Experts of a small language model: a variant of SOAP for the experts, 7615 steps.
Below are experts of layer 4 (counted from 0) of a mixture-of-experts language model. Rows are named router (the router's row for the expert), gate (a neuron's input weights, with its number), up (a neuron's input weights, with its number), down (a neuron's output weights, with its number) and show model dimensions 0-159. Each number is 500 + 25 x the weight over its row's rms, rounded and kept within 0 to 999. Numbers have three digits each.
Before each expert's rows: a language model's description of what the expert responds to. This comes from a sample of Wikipedia text that the model never trained on.

# expert 13
It responds to: Foreign name middles
router:502519495487532496527496537524514531496504516542495437503511519476477511564438523521504467475516482483532499498455505503547475470488480493529529517466521507454513551458510467541514485481527473500501483526424486496497493497497524482521508494468523520518516516485487513499481506536480553495505524503490512497515520502465503483499469516489485491521543489534486467500503492512498496543548521478508444460461533483472483504518515497502539514468541482492481510522523509542517500462465517
gate0:506505489530525506525495535476508496493522498489532486486513505497503499481488466535511464499528509483549490512504489508516491496524502522501533494498500472537510492516436508472545528508519425514492504461513530490484442507478503515510534489526561529499503491495466508481450532516496514492509490494524527538470481462455495500497510512540491488487508426525445513465540562476492461506515486514519513486450502536550517518527486521487489538483506491519561493501515510494479530519489486
up0:492488475464484507514505490529521517502490501496515505516477516524508490491492507523481487474505475506484494456511510555457494527505514483484512493485480534464501483488524493513444506524466562482491480565476462517501541504490508472499486488508487497478526520526520454507516456540526471507493565527493488482494482491545496490451454511458503534487520540513513506519464474510488522465491487496502459510508486457437511467490453534546499463538494526498500557478494513526458477509496517
down0:467513504467490467524529554496480526536507501503493563534509548513526519493501544469469500457476521482493492489522488544497470484484487477481492466503530535480473504525510494505507509502539489530483548536545534460489538461484484507517470488460483467502491495501505494484507519493525474461492522504451484482487480484552471521493496492487480485520496496536510498568480494479493516483455520474528499468545482483470491512529469481508545481509470465480492498531474507483472483562514485

# expert 3
It responds to: Capital word starts
router:493513487549513525495482532516506565482542529523581482481533496505499526504492501504518472478516487500531479521454518516493501487477501500499518482427493523466516503479501481508506482504514475499510475483425496444498514508492513493551481464499513523483538501518472498493511466551501543526481486524502458470501483492518517471473482506483493510491524488533482481491495532478476480528547497470485458495434493494510502444493448510504503516495506483474525529518488498501472520465465512
gate0:457526505478478520485522536504488457453527512504507499475511474481516487478450524523450511456482481471477554523459480522480472469477470489482496494484478484492492468473468485500497470515471498480474487450533490494513500508488506486510496466446479540511506516527476468482514490528490501522506541508487452467513506490486534473484514489489467507471506494528533523487525487504492520487503480455453482421493516514492469474535487455524532489533517515488564496497461502498467514510508538
up0:527485509528452502509493497457514494534473486462516478499481526499487494496523495479553479487466534465500486512527501464499568509499502482556510483489466468504518500532530488506512491473510531541487549558489511501529516506536487474490522527496489457513506493495515502514516503498506454460476503535467568513462474519490468515484527462482534466532468506497488496515516486501508489525488518515514509537526435497501525501460538497456485459472455493514445479484503520479522492487510496
down0:535522535456505472496507512499446494501530529524483484499504477565536541493530528511480488520511470484499510518496483503503503530522475476459497521507475536474528547500510529506485484527477495549477489487497464509501481506449496512474466526499504511450513498504475493499476469487508520504512480454485464524557519543453529518511499511498537543485483485494481482465483516486518516497515439517494497540488463487499526476514505462437499532477532511503487488522559494531535504509458503

# expert 9
It responds to: Initials and list numbers
router:484532510476517490492493514502499545507485517549471526486548507527506523468532504515455479483491490519506509471494494522428468496463496501513550467506538533504496454526453511451513522465543529496517526465485476476464499509494473533556491507498505476510496477509534485487505474511505513553535522525527476456466483466512515511489490469488522503529533469468510479509507509515529504509457520475538522467463526506522492537533463538505471535502479491490509500485470484496468499537524508
gate0:487505530525520468481490487546510512438487504500461463481458537485508503495519507476521503492497514527450485499486517473490494456480514536506488470496518485524462522475524499478506506485529542459489501498509497480484492503485507506499573540500505468526475502515506485486530521492480477545512511501507472506502550498485527527460504464449519497501489479474522551481466487524502453482490484515467565508539458461513506486508472509512500506522500476474531551503444535500537485502550515
up0:522529487446475503497501538512511497487479492502529528473502512530502495492536481525471506505492475533508543469478511500502514496512461499488494560514451549489487471525469519485511504481504489471479518519498461488497497500446509496500454539475463526487514487489493502509496509528518471488493499482494497464476450482546501491513504523508459483479486527555494539510511544518477534521500493479474460477525538475529488498453508465490444485527476478494545459547482444556515522511507507
down0:514487478480490509487523507453518492538505525479463507453536524511499504487506461498476488484495497464486487474459500523495486542507498491505519506471514508480456491524494485515516518502504455480517489507480498475516517464517524434484469464444516532497486499509471454536469501516506515523475475530486499519427468576523497484541486512495500511478554499548493492520538530521494532514501533464487472489488518484441495491499497521487489451494515495509475467510557507526535489489475502

# expert 4
It responds to: Names and citation years
router:495445478497537537522482461500514515492483484540482505488480501531493484495481497498454537544486484505483522484493517447505494472479520472509469500542505520506496519474494490512496473462524509479458480505538524520449460539478510553524485501505501521514460514479513510487472496509453554498521535487501458552509482491490481440495505469477483523498456514499537507474479494496507475472507472513501539495500547489491471521498521485558466522525529467491497473550466520536501503490479536
gate3:484524479503535489501481462505540507502537546533489538482474519499478486504442501479503549508493456489446451497481497534445428481461491518490512447528523526523489509478500488505524486439537500506519499554501506516530499507503476507516538509511552506525477498534514529476514508487474497482501513489483466488482503494439503489470487514501521533510512533509488495488446517502507532484541460447512538517482481518482481492525508516521469527517489507503490492509537531530485494513512491
up3:503529486495528495490489471510538510498518539533493533486474522505485504524460503470496533519503471504440460484477508562419425485490486537494503469516521556510489503492491489509517475459543510511502516529497511518525490494508491504516532498512508474511493497508510525479514522483455498463512507492486481481463501501449488478447494527507523500493513485521494502498444504526522545504528479414513538530470474513486486494539501509517465520511503507525478510512538539519500483511510484
down3:470465479498488531491492503489524475467501509500531515479489514516478492492569474497539498487483494525452487496512496492504468459522507567486549512488513538501459526531474403509497487474534488504468513519507464497506523494532498532524507516484485496509530498476480496495500472462463530513464456487514492453510469509534519481492508492491467516500482458493484494498445514444460524528506486526499494519493535527527511519495483491523485489479515527523510507506503497497543519579497511

# expert 10
It responds to: Function words, clause openers
router:475457549505443520470522499449459479454503476478473470482485513447496506457501509524518520519482534523487485476509513514497467478511437506509523494514514496523453494519510513462535458505486491534517511498506485526468499483515510448471492492509482503478519484490521450501506560527520465484483494533484439489509526481477477522492555503482475498489491513509542508489516481520530490499465483517499477512514458518526515538465500490527541481482490509481486523443472492486510522492540486
gate0:516561494530512498509508500569490504518531498503499495512523487498526523491484502522487492513504510451530553495478474485451518528497472444469504482514437483491496515551503513490540453478498496471524472484477445477517480480529514503508489492479435507510501498519489508523473485492516504522451499485512525480486512509480500494519536477554594535519532538519484530503500469490518509486513465536491531498496523522484481523489502467481492507507469522500498475488496503505528501440492517
up0:499521458532455522501496475527471496522510516509499468523512504464528523527471527533472469504471502469540517524484480525477526533525470481482503502529467498540514548500517510490533479527531496483524506513506467485500469479552481517508528485514426500479476495483491519487482488540491507491453486461452540510468527491513488493529548465524531502511546518560464521496469502520491535501503507495523499481517495522456499560482509494441501467492472503507485532493501506482488467474507484
down0:521534494533531543518483512527477492553483514502493491525521467487492522498507503517531516475501516495521540508451508503483509539470515502537546448556445542494532513500478490497488495531498505508490534496500484471519506497545486506467494511496493520494502531493522528473475486537546510528451506514527492472452487521512526494560524514517482483475458463512539485478490480469534565507547476502523498526521544520491481449518513509473484484480513513460524504508494491482501490549500505

# expert 16
It responds to: Past-tense endings and line breaks
router:502516519497509477529478496477466505523497496490553491535493504503521478477551494508509460531488574483508533499525502498517513493560447544519504549490494497504517523496518535490512518491494482540492518518504505480448520483492515496466484494523491516509483546482550460541512537492504481513551527493455450496488506471484486487499541479511478496516481486487487455499501481485531529512479530556506531472508477507467524526477536489532547479478511492489489497464482472503558502505544507
gate0:539491484506518517549498499458523498515477505506515496525483484526441525499500521482460510518490498536495531493486495460493523502522489542447531489494483516511526501477538552496453487565540496488482513481488475480503523465470526475483516419536518480521503521509510559505496503531439516485508493495510491509497474472503484466532520509484512504476486479485471465515483552475552537487505501503502516504505485514499476485478468529549492526518488493464537501542512496518528516527512536
up0:511514499473483462454505488500499501457490502493518512480521503509524464501524489556517478511506499434492464545521494513528509486467508481513466469498495451488484479470475455496519504472502525510538509523517532494505533524497498513537511537466511519517489481523473460494524514475551497493525519550508504530516524516553499530489476493453537529513532520539498506523536435507519443497504508515485512504491503481513480527521537440481499504480503518528467469439503511492480523480492529
down0:546502551499498531476504510492452522515496519510453457489524497519519487558458502544465516444495487485517500514498495492493509518530496523530532497495533488518502502511502530466502499494460457525524470453482485577537524510525495478477475536496466537492513490520496487510520529472507530537493520481505494498498533490517566509509512491512529526485492515481535501479492536490513496485518508467493488528508493478496513474513545486444539486504524507474472532517521457507486454520551470

# expert 22
It responds to: Conjunctions and prepositions
router:519501483524496519476503491479490482493522504518506501533494494483483502479538473483479514529495511547489541519487496491463513532473462505547479483536461501479490481526510490501442433490504506523500498491491526554518508465505550524498504493492511469489514507480507486508488482503520464529469486506491477486508440538473506483490554510521519486465433510519489504510550544496516521511490498505506480559528490484522497451453457488494461438528509482437529519499522508482489528531504503
gate0:533484517460509497528504474488500490489516497506528507489491536481487522501459513472459541522491445508442485506500520503505466483469494549437479496484503523513478479468483495486541537494529475493492475507509486495472498462493513516555486465498530487516490471474524546483480438497501598494503483535472491473517482516548534465506498506513507526504483557519506517547471498474518499489528515464484494513499525501491486509508495502521483500527497456494535507507521489507515511541462541
up0:458436497476457521448504485482471495439469514490498442521502502493544496571530502453481513457488485487490501514515502482459505478539518482526478509506485487461518468502483487486528486542504498537515464506515472520466510472500499468473489490544486493444498488484498485494454456524491506485492521523509498500504450496529547488494480524538557470480460529502499491500512546506472494499521511483504455479502485488512460492484505484503493473499483488504504505492512462485457469520488532
down0:487552521464538507507480470474522460506511491523491494578522515535482512505480511495481532480499491491497529505485466518479503488473505531491499532463487559523510498500450480497524495534489525488487491518486475501542479477479548469556473491496540500481502472551488519483509497513521558476540508531476531461494543507504540516534489525480522538496533486553504467528479517492465505516490507496479495492526507543499442498471502499496464519491470488519515548518520533495494490475487505

# expert 0
It responds to: Word-initial fragments, verb starts
router:514481531479522510487502511519461504477502488478478479517461514484461489527490528532500497518536484552472518522506522486554408486498536501459474558486476477490462463505512482474504519503495517477513517538524538509458492494497467496508534506480519461494498508488522530494483571519498485549513484495492517494481464477482474506543488520552474522506450483506513487536544476492492537519512515476473477471528466513491484499516500520495511489497493471484477511500498496460524465453506525
gate0:494514526522483497484496510547496531507494506496490473533470479518498479511480475503524486504494497526458498511514490530539463509489531519507511463471481433489466488458485532485463508540452496559511510558487484474491475499503485500473493499499546478477535498487458521499490530509485502554525451504479492494444491466522491507501449491491484469492507499489482479514513488483448536529535499476519507528485463523483441467461507521445509523533511515497475489465517504517457477468500510
up0:499494487481501477513498480480514481464476499527494535485497537474484487518522529494507494500436518470531469529528504472500540499495469498529503501476492553514508491520533496536491511495526508443504476449486539528495511535528513524522518480516542503543485503529550478492514485517450484445493527494541560480522502483498493501471533512519509529506535486510479498472457493506543464485472530509498498477500511461487494534524451495568477460452538520502500527472504521493514500509524485
down0:504499512526521483480537515508439471500497491484439493518494475537468439490505524514513514535470479452529479532527480478534542518502519498441477496497515511489483519539503476531492478481552507520486480493486495489488496466458489550479537464522442498511475488519530498493457534508497537494541526461480472480512490498492534501530521515504469534512498572504517530506522514503537504468483501533487495521515501520505521492507533524520493496500468486511492530512512473469446492471506519

# expert 14
It responds to: Capital initial letters
router:481491505548493522474516546501550513502521533466556524469508514490490502485459532498485486500549501482512480485465546506455495468517507500482512449503481511468494480473509489536507473500500481524500503549480478468541507539516507520476493494527533553469511462509454469459487494529557479504497462477517479475473534490477488496488520501481503517468532501540495503532480541453453520511475452490504480495530478490490483496478495540485509486511462509512510536541486539509470496509499517
gate0:482469551566521512548511505480495481493494486502480496489518536508444494485513500480514504493500522505464496526502508528535516501458559494495490491511519453520493491505547522476546487518478482481487496513535512486498460486523496541480473506490491531481445485524502469482538501480495477465518503464458506522484469500454533497526512492506525489554471525484513493503523417443511452496532493493490495500475493471462519482496510508512508474534512509479475490480478547451496505534488509
up0:503494538533525508539494499477487493475476491499517518495486519523455478471533497489466520503517498512480507506512501519520493491447555508522507469528508461508471469505526509482540516487528529482490516504549521486474457513517521530500492526479496513472478481550493478488500474477477469468506527470452538528519462506467487525543486506495538489561453527498461498509513462460504494479534467501515474498461492436458511487520533535512483477551508492509471513468479538497515486537498485
down0:487484531538490467524458499498486507490503511531515538511527540463493505512523470489505507510517465516530469495469496472505500519479489524472490524495496519492514517530518568480539500521511491503477488459506497466481510511499519468519496502512531559489523499476516528508491474506507485485486473459440458473492493501526520516496508527489569440526467477484482576487519525521502486496551518482478488512524475488524556480516502501501507530520494471464473498528508472449479497449483462

# expert 11
It responds to: Word-initial prefix pieces
router:489485502475469491484495519519524530524517506461490491512548492480548497517471490446531510498489500509499444468520471470574511527499552467492490502426508499481503490523527554509524528540498456509479527491515480479483529483533501474487499486495482484511499483512490497508523549521515534509492488489494528497456502503464492522549501512524475488503555475453509472532497447526511489516511536477502491510507482514471496478538504516474549508478483481519472528494542498476487455488492529
gate0:481493516520508510466508518507508488499488498495516510502560474512454512559499503463520498502489518510535503482511488478509474540475486506484523534465464535488513533481453471528472534506512476488492518505538489512449527503508456483509486538515486505480541488504486507500440476498515512533521521491441510475510518484477503518478513471532486508478501525449516484489529514528493516505520518510508538475502461487441472434468573516514516562464521456489498512520521486510526502482492503
up0:499490507514496503459505522548541434491502496476533477520458526517535491540550494494529481548482517506543475474523503509488468520531473527483496509477473481495527500486450499518487515536545482476506497498509471479456506507491480476518532516503482462499514477492509457501464512543514467536512523484475527496488454565522500561475508493515498527501473520507500461496549468504523517504525487473504541541508496515546532487527500536541513510473536517477496535507484485496509491515488492
down0:525476518537505521477505496506488490453485465481531494544472473510489502509472494493469508524484500542507513512535522475512504509503477518523506495532478444472501513488538502487540551475531533503448495505504540525517496535506463502511544498539493492545465486495553477506519515496480491487546511483506499481498507505511487508495484514549466490490515526505481469480485521546485482485480454502517500460541514505538525512485469536484530530482543500538490568489482557483503527561478508

# expert 6
It responds to: Mid-word Latinate stems
router:494471495460513494508489530524508522528470506459507538527494540520506491547461493471498532499498492488504489527516496529511519542475505473509511523464475469489502494497518517529498500480531510470543471468485494489538480511531486499508511497526496479541492493511486563469523500531499513480480483542499529504510505520474471517491477506516503519502545560457491439492479457497502469548497519523532495498447472511460487478563538548471533535493509498556486503478537489503503462525490489
gate0:522487493539470502497511483508490564515540489497526522521522478513492546534467465448488486502510483487442477534543509452470508483468533473505514480477517470447521493471508490551523483513501495459503465467476504511537505477511484518516505470449484537477486510470483518493467471450480536526518503454515499497538513518507513485464504531489501498506499486451477528494487463499504463502540492498491493550473517497499519493508484492474486460516456523492475523495516534508524553481490528
up0:483517506466525516495500533484495453499477516514484480503470512497536438485564533567520506484495524508543521470458464541518488527513478509486485520510483531510446490523487496468490542500501469515501527534504477499458516507502518478492517535534485466501523488520525462496522535552517482449499476533494487478481495513500503515547482480540502501483511508574525490500518525495518544481464513495490491450529472499530480503497497494509539538487527484503527514488480485484491456496507463
down0:465511497435516503494532510506535527496479489500497507506464503508513498521485510482496511517503513483509461497475480453497497492533528470507500450476471520519506502545517504457498519577490504452515491459506511537485507480515500504522494528500517522478534481524507564480552518523515465473530470524520515527484511554524547480514496479491454503488496502512512464516484532537507514492439475515489518493489488446528478505502483496453468500498517506518507475451544477464552491516493513

# expert 8
It responds to: Table cells and numbers
router:521493464514531515511487466509481496520511503468477503497503536481481515477485541458506532534521514467533504537524484591493503507504509505479502491493509504529457480490511502500480548468503497501468495523498489423569467493529509459538557526467493487518521503493522533533517497495511452513493501493540490481473529478488503504509495490498494494523483489497481555517514515464477521462482438465500497519516528551513552481510497473526491503495497490483545525502510494503532481516468490
gate3:510499503544527446491481474526511524520520500497470513511498471482470489515521466497537508534501481530494513444517526509499456512513508486502463481483477522489527472516542510480470493508484481548551485473492466490491557523503502530470498490447545505500504479532523497485493514533499466538547486499475470493477485481542491533511502495486465541482502465561510483522513436510527531496490495523497502517464519543531458492495472492485465508542495549472515527498495550502507511483499503
up3:511484492453472547517515521482491473502491497510540499495508516515546530481458523501463497452496521483506487560508470495480526482476512510502578492510523479532479539478437509528534512463492519470465511526513520482505435473485495469507510509514471530513490523456457512505522480495518531473461499507519517520541522530476492493483490509515538464511510531456499520501511569485471486499496516489480488517517488467446534532502527516486522497477486452499494503503513468488493495501499469
down3:520511508454503513573510529517521491483487495497496474458545473539448520515479539453504535515466531510485473477515500465497495484495496470534526513515523495495497492521513489506489516526518504480484512486512478477510493497493476470521524485502495523453523501476516505519485519458484502543519486465518508520462474483514530507464475529484520441526528479492506560484492489503559496505492536484498469457526480454477497533553559532507530515481535479540517505534506527475503484484531500

# expert 17
It responds to: Sports and election tables
router:486494499483495508484506494498496495501468510510496502522473515489509494485526522494493498467480470490483490520523458496526486489470491502530483536526482517540520556491485462529492530512470538499456510472521502483514471545518460533471532490468497481552487491509518499521514470484449519478466541489499493527526508548524458482502497483502521495515482522447477498530507565481481494441486454547526493491511496502516496522545458496501472488524492432508465453545509504511472451531485491
gate3:518534487433464494522522495489525512455501498481486497492516548509461509468512489510518499480463531524531503477529506518492533491507474472520532490508496485484511496525483502521532482502471505516545497491502513522468496470479503445511473523510510475511532513450495528533487510484524470529476481475518489519469519484496512510482516518545507505490542500539501485451499495480529495429513499445464506516471538545490511558518499462447519534516471522505544509496487534525526501482523447
up3:514550493479489530484500465497511473489523524505497473501469549493486522470534519490514473482470521501532481468506507559526504525499466476516519506509498474501512538493484476502498495464475529516486525482549508504519457502510500486482499526531513478512502548467495514487512506463495483534469472478573494500509529480525501474479497516501489493498506512527496458478485554457455521476470449479512492488482480502498523532477511472458536544466505495555541527530503528468501483528488429
down3:483505435491510507520456500480500454520525516544529514437475495502511495489498514495470506530551516500503488536506483460492532460483463540564522499453483517493504471525508515472485459498469473499525471512533517513504509469448515488570489490480494478512527545484500466501514484462454502475518493524492501501491508491478526520472483498559513458475553474503493482474540495499464509497504536518454471481517519494508499522479528490497520463511531491490515473507520505465499512489494484

# expert 1
It responds to: Name and word endings
router:462511531466495489502499485505510529543508493558481490469511443508464478524454501504477533524510460497512504493481495480529474476458526476511475551533525531501521497450501466541490454481481504477486499526512504491485479502493494527524474492507512516509481551483476533492493494479480543495543526537491496500510489515501500479472465513506467502527520516483527481483459501467521488508523521511528491467423514483473465503504558490508523533509524493517465468553527512519499496454468530
gate0:520524485488507516478497493516467490502518531523472465495519525520503527496494534530518505517504485483521494533506526536479473527493477499502524490516509532471437454486496469488522447467516458493502482528496438487536454522538506516536502500485460489492491495504502543497486507497502517460531525481476486485514488465508545495550470515531552518487483497494511491520515506528568526503536510513512506511512499471506526558514522496500481506529473507503591457485496513488494560523493493
up0:500520495524495510512505524457521513483467472481526521543488484481490496535497485494486473487449510542514531417485463453513507474525553502539490539490486523526534534531517513459490494510499501508494516467500522525465520460467522484469495517506514482504514455507500475521515521504491489547468506494548492503491476507498455488467536497501494479508534513531479507483491484541471510498436482437494502472480528527504491482507474513517506504478530502508445556519508494529511458486489472
down0:506525495503459516477507512503468506466487499489491466485495540506524512486476498493518509526484505485471520530521481523521535486465497473522502483468502508453477477494506499454502479553449494508507504519465536511532491458535507469496495485520537523473460490517502515511468487489508432488505537490490465496483504501464539480548476539562517497475487510507531450499476500528552525481499511517494506506516526482494540516510497527485515452495455490488527495429487532473493498443503548

# expert 15
It responds to: Lowercase word starts
router:477507510514482480458497508493512486495513501452442525563471527548484466521495493495529449480493453464489447488526487508488492504495535533432495483445505486496530501495533474464515521519462487540514468513484488512513498482497490500478505496471520504527487471499507483496529533473514494474511512538505552498467485516527507507475492526508499508530480439511517497507477491500514526495499537476507456503479554509524517552523478516467489519548508541483526481485512491469455507505500459
gate0:549523533534500495496491513546531538480448495524490499517522506507534521502519524482525506488529505463502477537517508508484525488507520479502493483481477529487543497512520515520505484492521457452514514466484493487482487475494494531532488479480461525498468510514444545510495477510524464510499499484475472532477473519539502528521496565445513528519484504541528454498515504498461422516505497516501480526482512505512503474496487533522443512526525516499434481509525545493453502499507499
up0:512489497560504486487470497530497530472453526543461508517488526501505511484522520470575488468521497458486486508490504506496505499497517469482495479490493537515495516516522467520520535492531491467468497495493481473499485478506477502501504453481495505505485475530486524478541489515489484466489510490508487548510476512532512526493479537460494521537482471550495476509531464537468463515514527487517466485532529512566488516528488520498461543532496543486473496462546527471462488521457465
down0:521490482541523538494450446541524496473504493472519526519522501497480493504487481493484492482541443500514500505494485478492520538512559450531481527505491476488488512483469517541473485440488460471487497483444484505473510511444453484528499514472461510503476497498484513489502497506549507487516523488488484482501499525514506502573473534490510495495511502465505462510481503533477456486530510516470516486483509497500510467523512552519472536509499542481455489488551494498479494508454526

# expert 20
It responds to: Noun endings and common nouns
router:442516488508481477519486521506501548525494486512454535483505496525521500512529507516523499517504540524511517489538518435468520482526519484509499508535544512512542476552515520537508467513484522511494475536504481498522519550481500534509509524504500507472459542517519470494498491468502430493488530487512512496468522524505472520480481469467494488517522498461475531467468460506487472483503474525497538507499488503524488508517501515500465514489502572508454444510460485507481479442519519
gate3:529450522534481475498508516485486521528483497383499505516527478516535508479557484497475518478567480522542487538512484528475534498489456470524468504498481490511434512510470521542465501528506501516488489475477506494480517469494490455498484508529485510522542497482500486509523467482485525514508486512543496501526509488507495505478480531482483469499511509462493532511517513473490485460550493480492484501483528486513525508519485466493482519476489529451494484476461496526531495468475496
up3:517459523509482487485494504493475515530472507376487515487504475514535515474534510460458507472535469501538468559526506539474539516514446469534447498506479509540465521537476481546477492525511497505505507492491505496490491479520492460512493511524501493516529489471504476499514466501482508489519500500525494485487514479518499531480493525503463475516527506461482527491513528497466481456548500465531498486490521482480531502497518473513482496482488535482504478503461504547517501474479487
down3:487466470498514471449436495506466491544509525442486509493530492436518493451467533526488508497486542490529526476472489516489521516523487542479508467538477506507490480488470496526520532536508481480493497480556490458479546476475481511517481509524495520496498490509484444481511469531536529495506491482499543525513499523466491486505473514491517509500484469472524515514514500452521521532468506520486493525487487476458512502513485487491507510493524541477550486518500491508581514509509470

# expert 2
It responds to: Adjective and nationality suffixes
router:459484507508509458497499495536475509525458501491477543524493470523519492545520509534498509512489499462479464480472492477506514524532534504495441550531502471529507540489529499515486445506498518537551473449485518528505468451512498494499485529551494543466488544520510489491466466493483482458538529488497546525528500507521472518502482504494513465500525528501492515495462515501535471513499479525512555496462471480496474490504509501487451509485512516514507449528507513478503516492484455
gate0:503487489518429510444505493461510491496490505473481491488521509529490443484492487522504509527484492535533493509491524480510521454499459542491465472520521541525509489531491483467454490538470510490515491489502483555492504459493484501493548479549481496491493467471485487498513472444516507503490531506474493538477506497477487486495476498493459474480563494451486473475524488478566486532512506513517498520517502465499489472507473478462522484529471475482508503543502534496507527500545452
up0:482500510516495470531505492522498450508467506452562526518475509518570507501539494438509507548511490451477518516532487508487511546508515486550488498490456476478504527469490503524493504502510525489521460490503535488491506487490484541530498472476509500514481511543460527508455472452548493533477461477482526513459535477513512480547525495495476521492499508483433506491482481489463504523527528521530481485511490525498509529496518527521487513484541493492504462520510473497530492484530512
down0:517533457475520466522507528487473491543470527506523574515486491484552497533508465500501514486450527468498524450471517468505443523510507482503507500506436532482490532513477549485522505499539528528494483496508516498467513481532525510459471528454483476487489522495537487475495491481499503490499467506504513496506473545495495550502522511516541463537531510519525482493515509510506510537477482499507512455519514501491466463476493523488549533508531535526488508517492495477448503523505522

# expert 12
It responds to: Sentence-ending punctuation
router:484476525508510528473495487501481483474505475544496486454525415530478495483503469478512519494509524527524535482533517526476526512530486464563530485529501475459487479507467494508500413500494543479490489501516526541492506498505517489485503498504486501475518521501454471520472498488488447500497501518494467476484482488480524510469480526523503476497499525472554487470498507526536480532492505500501522515503508468512462483458557478478523502497475498497449466492474497468477529438503504
gate0:478463498504526511503477520432505523516515513500455487515552515485485511525514505539432513478518525495527486508504501512518451489501540497548504519510552493480496491477520495478477504485492477513475493532515520501503482500503464500483525513508471487458498485487513503503514511486466482466518500535539508550494510536505465463517470538473542458443499486505520526539528530521546469510504531486476487489488460493458490504484505504486503529491535495477453469519472519489551485533467443
up0:569530501515500494481513495492482509475472503511526510513452500526497551492521506494527498549503472530533507481472439459489502532510445487434484528503465522537523532503483499513479521537514455473515491487492484486509500488483497477496471490540516508471507485462524494490457477500524517516530508451484544498560523488545469515528514458505467489517501524467495513483535486454460558509501478474484524536510537490542499507493468497518511515497491493498520482469532505503485508505479513
down0:477490528490478507444532522486494495505527501451472491510528472486505524493516514531487513550465524490500468487514514516540501449496512481523521534486504484548483514488492554467495524468496501508507471488504509550497502492483485495459484465529497488507551506502497480544508467452531509496503526536512481464492499497452503523480464520531511509477481541482521528493533526474512502468505506524498511518503496502438509462449512499525481496463522510450467545519501524520556479476530449

# expert 18
It responds to: Word-initial consonant pieces
router:495506487493476511546487531512505489532505497492496522523516498493524524543512499529556475489495541502485441537514502522523503529489475521519530471449500506475473495480530527527528558517509501493545496476461468543481515447512499499517522485523506473526517511522482473466514568523489498467469473542504533540529474486522488535520479512486491503479491500556496496486500493515470511495525537511524465495502497555533480542539487545508520495489491537532507529453491493482514529500523485
gate0:502488524532490522504507455492502494516494494496514513492505523486494501511491493512501509488502513503506473531488506542480519501507556435520529532502459496512538516509496529541482505496530504477533532471499478521538470508522515504528513522474504452574456503535494506486486525490515514454512458491489524538536477604511503509512495453534480520524457493507513491477516524494491453503512519475504475538512500514536523488559516505551517502470489499507514507535458498485472509467478496
up0:518503490473501512528469478477494519485516511523509519545488513487533552475507494474512536484471512493469496503476511491449496518504499541461487485522532472500468494513516510494500507479472515520475510520511472468479469500500505504490504463508495483447461503442493512496520510531506510481469543473524525439527525421501518453491465518486450500478489539524533511482475484504497509468521500474493502523485528522509475504473528480474470503557438502527457500500554476484490544497489465
down0:465529521500480503472521542473482467511520502518502533473479489512493503506518550509493500483516513500500491493546551471481515529503494452483507468498496525476494465484495473457513523508507508488513537496545473458480513502479498498518487524483475471538528513534502488438566489484516537513472470530476513503473503497496512486548491517465483540542489538552499521538517485488463491480476546475465473474520466489483460536552501526505517503489552485521488532503484515520512450505514517

# expert 21
It responds to: Dates and field values
router:555556508525479515520521469506485477478491499490502486479471535484500498490509505506521527482494476502490545464518494518511561546485554510471535455513449429481547501505484525479525515488481486482474537514539462508519474535486499513450472505495471488485465495512504514501527439480521544528547494468486526536493536481498516468521497507539505511500501488488507506475535481530511567512495491508492508522520521482507512482493523479519466480498479504494508516474517511529548514536514509
gate3:514530486457541505505498509500518533469542498452489516555484507512495468521533480476493463505467507487539490487486471520522490500524516524517501529502478515470517461484500475494551528528453497512470501510475498473508504545515484487486515467494469511550484498484527501506537447476463574526504522515553522552513511432520468488505471500508493489493513523482498525511481517535486477466519508525505466518482559463476480519523497508499504483490502510532489534540534475507516483497476477
up3:503500495473521513515501515499474509480510493491487483476515489470489474482485474506477496489527515470533520480458506526499515522506481518546486471531492525502505514495497475491481485602509502510499496488484525490478569467498527511506426475518504535502519527487512465522506496506539560529494475485537482516500516492493504496535502543487510474541458448525564490505511503487478514503497450509479451515519500483487481551479525483493455489535473467467520486507530495497534542479512526
down3:506511526503523509501472498535483480488540499513539472490475472487466473496548500518497501468495458503520469481480477484451468491528506485553519510488514498533509507460500575505510520444502498515529445490483523485482506496481458522522467523512479525471513513497449538486495533486500530506499519524513504462477466507513473464515492504496510469459474499534519542474500507544501493520492548544465495510465493529523514513509487506506516454480522488505474513496475467449532512440503467